config.toml
balance_bias = false
norm_eps = 1e-05
init_std_qkv = 0.0412
init_std_up = 0.0412
lr_mult_o = 0.733
warmup_steps = 289
schedule = "wsd"
final_lr_fraction = 0.05
Below are experts of layer 2 (counted from 0) of a mixture-of-experts language model. Rows are named router (the router's row for the expert) and show model dimensions 0-127. Each number is 128 + 32 x the weight over its row's rms, rounded and kept within 0 to 255. Numbers have three digits each.
Before each expert's rows: a language model's description of what the expert responds to; "mostly gets" lists some tokens that are sent to it at least half of the time. This comes from a sample of Wikipedia text that the model never trained on.

# expert 43
What it handles: Spaces, pipes and separators between numbers and fields in tables and infoboxes, like Jul 2022, 7th 12 points, and Born: entries.
mostly gets: " ", "- Born: ", "- Born:", "q mi", "ed ", "ing "
router:061215142145072192097161179125084166097102136106065140120098088119142163149113148129072062068123136118141186169136130153100098130126133156155104154160148154152102085125177136189159157097140155066124116140152147177131109108115161160091114150140139100097146142150129172145157138123086133123160132177146141099114079124164162087154148182107178099150145080152145131069128159138098138084189

# expert 9
What it handles: Vowel-led word pieces inside names and words, often right after initial H or W, such as H-app-y, Haw-ai-i, W-ern-itz.
mostly gets: "ospital", " |  | C", " Carolina", "eek", "app", "igan"
router:094116174118100084188134157148143156124179170169082130136119063123148105077124142148156144097082185106104206183113150102154086091128193160109114157137152123177088195120191127167115091149140077123137168140133138166159137095083167143150085174101151148119136088127136126142137134125077150110102130136137113112091091186107086171149150099122085146139133159130189144130099143080155079058103

# expert 21
What it handles: First pieces of common words cut into parts, in prose and species lists, such as ab-ove, ref, dis, recogn, occ.
mostly gets: " ref", " dis", " im", " rest", " occ", " ob"
router:138161081148115116155152147063097042141093176086210100137186180228118120131129173140192067101130175156132091119136139126127141143119143113080157106065125113100130158130106158140089128128118129127097100100105155131139126106171115121097083095127076127099131162135121083134102139161156090132135125106077151196152175124112111109100117102100200070124137122156136107191161172142152106129152

# expert 48
What it handles: Final words or pieces of organization and proper names, such as University, League, College, Records, istry in Ministry.
mostly gets: " University", "azine", " Records", " Center", "istry", "retary"
router:109093041057161113142140147130139112105124160057126104126164148178094090106142114133135104211104121188131101119151125104155163153104108083133193158075156123113126152130123130044139107127113125160107126077113068057119110124185122106134132081141072102132099170062119152155124169163153142109125158129131094142142203138114146124140129104173175128129123109094105129146163208164126143165156

# expert 19
What it handles: Indefinite and definite articles after verbs or prepositions, as in wrote a, of an, became a, plus paragraph breaks and === headings.
mostly gets: " of a", "ing a", " a c", " of an", " into a", "ed a"
router:101149112104137137140152096109131143094081134120149030199102084083151127083101111093185097092148149148141129138186084063181159156039156098118131119138086126135180137089149066102161095166137136134133113138128077142163130117149161138066081133154094109109144118143087087182115180132114122124101141115124125122117172122150058138111127143150069089117171138090161078137186159088120129123126

# expert 42
What it handles: Final pieces completing a word before of, was, is, such as ic in Syndicate, er in Switzerland, overnment, ishop.
mostly gets: "ishop", "asketball", "overnment", "ision", " what", "inner"
router:072176156065147107164167152162140135129154144138160133155087150164127136149147159138102144148098117089059221094113141173140139135123146189205143117152096124151099101126134176121136121135129047099169070150134152174156133146132144112120113132147147059065145104144133178142108136080089126107079091120140109121151119090094142086130160106069129117158198124143139178074136126166115149131055

# expert 2
What it handles: Pipe cells, table header rules and hyphen bullets in Wikipedia tables and infobox lists, such as "| +", "|---|---|", "- •", plus some colons and "and".
mostly gets: "| ", "  -", "|---|---|---|---|---|", "|---|---|---|", "|---|---|---|---|", "|---|---|---|---|---|---|"
router:110134130074163174166168112061153128053100126147209155137173089111109148129104137133096139133127108116170173093146133118140154144142136121149099144189179099080125123103103102089167117178134153098096168130138133117196134157144173083115145152156092109114087162189111136096157109181163190087053121151126108127112137134115149130122104188141176122094055111112115123129118124063168118055126

# expert 11
What it handles: Final vowel or syllable pieces of non-English proper names and place names, such as Prochaz-ka, Fuk-u-oka, Atlant-a, Sterlitam-ak, Bah-am-as.
mostly gets: "ani", "ana", "ka", "ano", "uan", "ić"
router:091153083132107168070142150102164192087116164149104159126146092139178126127191122165129144149104155117084124071088044143140136149134166146133099194171129133137128096149109136105119119101161141144157139074084091159115074092155118110124098167122112160089099075099114185100136142135142147099120115100114045178100154097183131121124120109174098078140148079190134107108090137098110052169122

# expert 59
What it handles: Month names beginning dates, such as August 3, 1998 or In January 2012, plus to, in, off and other prepositions in prose.
mostly gets: " November ", " May ", " December ", " June ", " July ", " dec"
router:149182148147083116158093149131089093118172142085126125130140104144099092103150136123190086142106090154094088127121109186101147112097169188158182162146112110174142169130103127106123134047127119073089158089081145105154128145077145119200092143155136190109112129106134161075156151098162147108128165107133110125108146132140166107104125085131185128092180197208124087080151179123140184108140

# expert 51
What it handles: Past-tense and participle endings on verbs in biographies, such as suff-ered, serv-ed, establish-ed, direct-ed by, represent-ing.
mostly gets: " served", " established", "- Website:", " appointed", "ished", "ishing"
router:096127141122119111064115153086150150159117105129097119123132154104137110180109083106130150073130099112116164152105162127204105171113096175149159115132134159163155105113142137148162136081085148085175125123097131180092095156048147174107093196148202155141133063150115127125140105049100102169135110174081121118126110125134127066091108148111085171175164184114185118069119150099095103146126

# expert 54
What it handles: Short pieces like at, it, n, p, b inside words such as Wildcat or unit, and semicolons in coordinate or citation lists.
mostly gets: "at", "attle", " pat", ");", ";", "%;"
router:125117106155110084086130119133084115104098075132138166127042109116091201116070116099135119126144101135158158089136169110055150137157123106164131158176121150133115119126121168108179148138139103126173134102096160188172052147146116098122108122041142133118110068151138073096129165124121073114144129095089158077127187131145139128161187176109160131169197193135150133138069147133127122125113

# expert 3
What it handles: Number words and quantity or selection words after a or the, such as two, three, same, few, given, following, number of.
mostly gets: " two", " three", " same", " four", " five", " few"
router:162164144103096150111178116109090136120121117186061188135127131052161154164095127174077180098144139125185068135090151129109124133122068126157165125153110083193211143149117108101153167108145167133088105086174168152084100108133098190098150108132156096189146126171093121102124185104122103145124155165097136118136103105162154098133102175145100148123147196111113116085106104102134166112105

# expert 33
What it handles: Word endings after prefixes such as con, dec, pre, like cont-ain, con-ference, ch-ief, constitut-ional, plus infobox field labels.
mostly gets: " well as", "cept", "ief", "roll", "urity", "ivate"
router:091143110147119134121150135170173158142111187089147131158120144099078184225102046084148136073153071090152156144152146112107101078156098172152097129086178078152143101113167140140148068103114112181141155131132109110139075098157151109129155150168137141140166132155074086088107123133118146098127114134086147087117087151088160053100114128074128118127170160128164147155142123131098132116210

# expert 60
What it handles: Digits and numerals in statistics tables, coordinates and scores, such as 15, 52, 0, inside pipe-separated sports stat rows.
mostly gets: "0", "52", "63", "ronze", "18", "67"
router:164155144125108102102167060130169177155113106155120136143210119123193108131158088140176108150192142096140080086100118149168146086143167143106127126162125111141061141121146130129088143111152133157115150144162130172042106168177121153127140119134185098150149088141149189105149148137171133091094088110200194080144059109119085141130163121112086152098131082168145127143079114125141084105155

# expert 63
What it handles: Word pieces after starts such as cl, bl, T or L, such as cl-osed, cl-ad-istic, bl-ast, L-ad-ies, mainly in names and proper nouns.
mostly gets: "eated", "aylor", "levision", " Released", "aim", "lected"
router:120065127128086147113105142151086094150187056158079096141146089148127118151091105159111146141116142107127163145133206123062103081165183114165119123170123155095167121118169171131168140118204107139097141132105153072125106121107148118104118175146138128117197209126142079131111148130070135102117071167130149200108102159123083112173166140115122095174086177121142149160121175119130121094164

# expert 37
What it handles: Single capitals and capital pairs inside acronyms, codes and designations, such as ODI, NASCAR, BC, RA, and digits in tables.
mostly gets: "RA", "ST", "TA", " JP", "BC", "CA"
router:096125176114125130116139101157108202145060097083080168190063108161098129175126097150100123132145125059197083101112135120094187136170122100127132142132125071184137150134143126132161137137107085111133144144137149128099097144111152114121107137166157114107149061124113147131116140146095097095069185172105148101146087137137119113190191137138137133110148100094128160020109106204122133088122

# expert 31
What it handles: Word pieces inside names and words, especially Poland after Pol, Slavic surnames, and pieces after V or P like ask, andidate.
mostly gets: "retary", " Sm", " dev", "echn", "ask", "sy"
router:118135150125103110124098081136123192066088106071103173149113140108099123136104067128123140150110080128102153082111158174135180093166141146092159143134145180148150165143160134179149102111118128098088127152093134136156102182132088098138111139143109058094072103134061126119108169102107055079133162108159078221157119154095132090133119180108143107126136148129162173104104086192111073119164

# expert 36
What it handles: Common English given names and surname pieces in people lists and credits, such as John, William, Thomas, -son, -ton.
mostly gets: " John", " William", " Thomas", " Michael", " David", " Peter"
router:095106120120133121181142168131128142069134166121123150155153108133115158042146146166150177153080105131134094159101117087120127159082171075167162069095152123139094102173142151119160107096111116099150147037107131089130172113153168098126139141152079205121101176084108107054155144135110185163140086149125084117143139130092171132127076103134147151115149154122150178203150172162097170129142

# expert 20
What it handles: Party, nationality and race words in election tables and census text, such as Republican, Democratic, Indian, White, Iraq; also "- Occupation" and "Subdistrict" fields.
mostly gets: " Indian", " Republican", "- Occup", " Democratic", "ecut", " Labour"
router:072171205145108164116166149161153150100109164104137193118088097108120144124149061141170106108093128121152167090087167170097163107148112134122096185175115148173160108096134178199182163083127141113133114096116162168176141169092199105138125134158124177113085133150113147138105128131104173059115140120147113120101153114125112067164107151145148175146143131161118101074082164159096152078162

# expert 13
What it handles: Country, state and nationality words and their endings (ia, ian, land, ish), such as American, United States, French, California.
mostly gets: " American", " United States", "land", " US", "ina", "S."
router:086083085086104138119119134133076209100093123072097171118106133121173144101158088139163109157114113097169158104094192131123163138089160137121130131144165165159111102120135126149118189147147117135209117166171141105144110187095213166138130157171137125058098111113117108125133155113095133105113159143173147087094156142112160099162130134132099110161177100066140096148119179111091162104217

# expert 0
What it handles: Word-initial fragments like act, sh, tr, com, g, and cells opening quoted song titles or track numbers in film and album tables.
mostly gets: " com", " cre", " ne", " g", " play", " black"
router:113170171152067161127090142119116090143089096172104059184109165072127131175124112126103100107140135078079158126096141137092101101136141142178116120175079193139120150120125130152126141108123118152070116128061161134148132131120188105195135137122186166166131103194093115078096113125089142147095084149150099100076142109100179090162125119114118133111115105188188049162170123151132132090112

# expert 40
What it handles: First piece of a capitalized word, usually a name or sentence opener after a period or line break, such as Sl(angenburg), Phil, Jack, Ph(oenix).
mostly gets: " Phil", "On", " Los Angel", " Dan", " Alex", " Columb"
router:167091128129113152108107094188130120121203129123113115124154169124157170136146152111078167077137140194125137149126129098158085125107142127098147110077084151129161130126078139151083139068148147175165132111090121099160163139101079173205156135155113182161134096147130071164102100045111145168195148093072117140184165146134092154103118093164085090135172174138106137152153162118100123173102

# expert 14
What it handles: Field names at the start of hyphen-bulleted infobox lines, before a colon, such as "- Company:", "- Time:", "- Genus", "- Fields".
mostly gets: "- Genus", "- Died", " clos", "- Species", "- Pro", "- Years"
router:105141113081127181120169139084066127115114122147096147146081075174116121156206123106146061127159135110125135152120120131131073087153106123141128116132094148082170121158147160090218117072155098067115123162105193125168164184157159070187102140163110144123161110118107177100130144120136126094109158146142156096085102104108173092157064122131122176133164107132114125104204112124155135190132

# expert 29
What it handles: Periods ending sentences, often after plural or -ation words, plus apostrophes and quote-periods, with some mid-word pieces in running prose.
mostly gets: "'", "s.", "\".", ", he", "er.", "ation."
router:082160121129123154149113060133117169126104132078153099095100076186128057172126143114113185134114073095183158168127095136210207098173143103121091123107126157123116138084160127126128096121070105141155124180110070173087104141116135092161096151116169197126133188180129148115177131130139056166141087120118118162130118117132136129137081173124116156128144118113132106126139110152210143126165

# expert 17
What it handles: Digit pieces inside years and dates, especially birth and death years in biography infoboxes, such as 19-16, 2-014, and age ranges like 76–77.
mostly gets: "014", "022", "023", "024", "012", "017"
router:090124177124138130148124157096179142119087133115061167127070102065077150160155135132144165063105108154084102095085085116126147126083132160115116122083134154146144128129125122181125146146142142042113111117141147116102127076080134061148125153193162113102131135173126140077071138114077160169117098104137118095134091123068083085091131136175139101144134174141211163087152104133112059142138

# expert 35
What it handles: En dashes in sports scores like 1–3 and 6–3, cell separators in numeric tables, and Cyrillic or Greek byte pieces.
mostly gets: "--", "−", "minist"
router:175157136124148173139125114114133151169159138191103127136161182058142098117157115152053067082173117078073111150127115143152133151152133076167086123146123127104115118130170144115020087189132119151146106180148139153085121155150112158095146145140153111145132140171129142071150166125161120151119124165169117055124107087151107160139164177114113146082120077155081160099118090121182111114069

# expert 52
What it handles: The word and, joined forms like ing and or ers and, and possessive 's in names such as Men's, Women's.
mostly gets: "'s", "s and", " and", "er and", "ing and", ", and"
router:107157102111138090130126172167179127098093131118176106056192144150135079082162111102187137167114060091137176127173128156193154130108118135123152124112108051125108110123146091135156112099072123144121113121190136144089143082119112109098134154137098155110169152078123158100118142144227186110120150118133175117127139108106134174143181096135139109171091089090166058102114095146112101151078

# expert 4
What it handles: First piece of a lowercase word after a space, often one or two letters, as in car(bon), b, mass, st(ood), ar(my).
mostly gets: " b", " ar", " organ", " col", " med", " bl"
router:128123086160129100114178123147112073125169102123185127150139136154117108099101134104155073089127196055161164200176189109091126121107162109136143116125085098125157161147151174135106114075160121135152133169068165121181099100182152100076123082127116110154142130100121157153123146121133078084164132081158145135171168104159118089107101123126124146107130115079073084221166107081112156153167

# expert 44
What it handles: Articles, demonstratives and possessives, often opening sentences or following "that", such as the, The, these, this, his, their, However.
mostly gets: "The", " that the", " these", " this", " However", "==E"
router:145175165140118190101171149191122083170109176155138139151088144145157160188101093091165103152091068102125091157178075064213160132130143118083121137092121110126156105073131097151140118124091123143145103104059162059113125155155117140144188189133145109112126138185119158161134122107095141150134127140145169136088125078170086070139076110153074149141152120145140150115160136114104167088120

# expert 55
What it handles: First pieces of words after pipes, commas or conjunctions, often capitalized, such as St, Res in Result, Pl, Char, Vol.
mostly gets: "igital", " Vol", " —; —;", " Ag", " vol", " Cons"
router:057132106150109197104137185123102171106141121111099159203100129080106138165108113150093083076122141082131179148152158147083144142135119184176118143186079119186158150153159162181165188122141096071117107135105152204193131146116195106164093131135114140089116093143108130138121137141050123118100132142132150163096121100132174084182152154096133151132144131139105109079151105154089143121117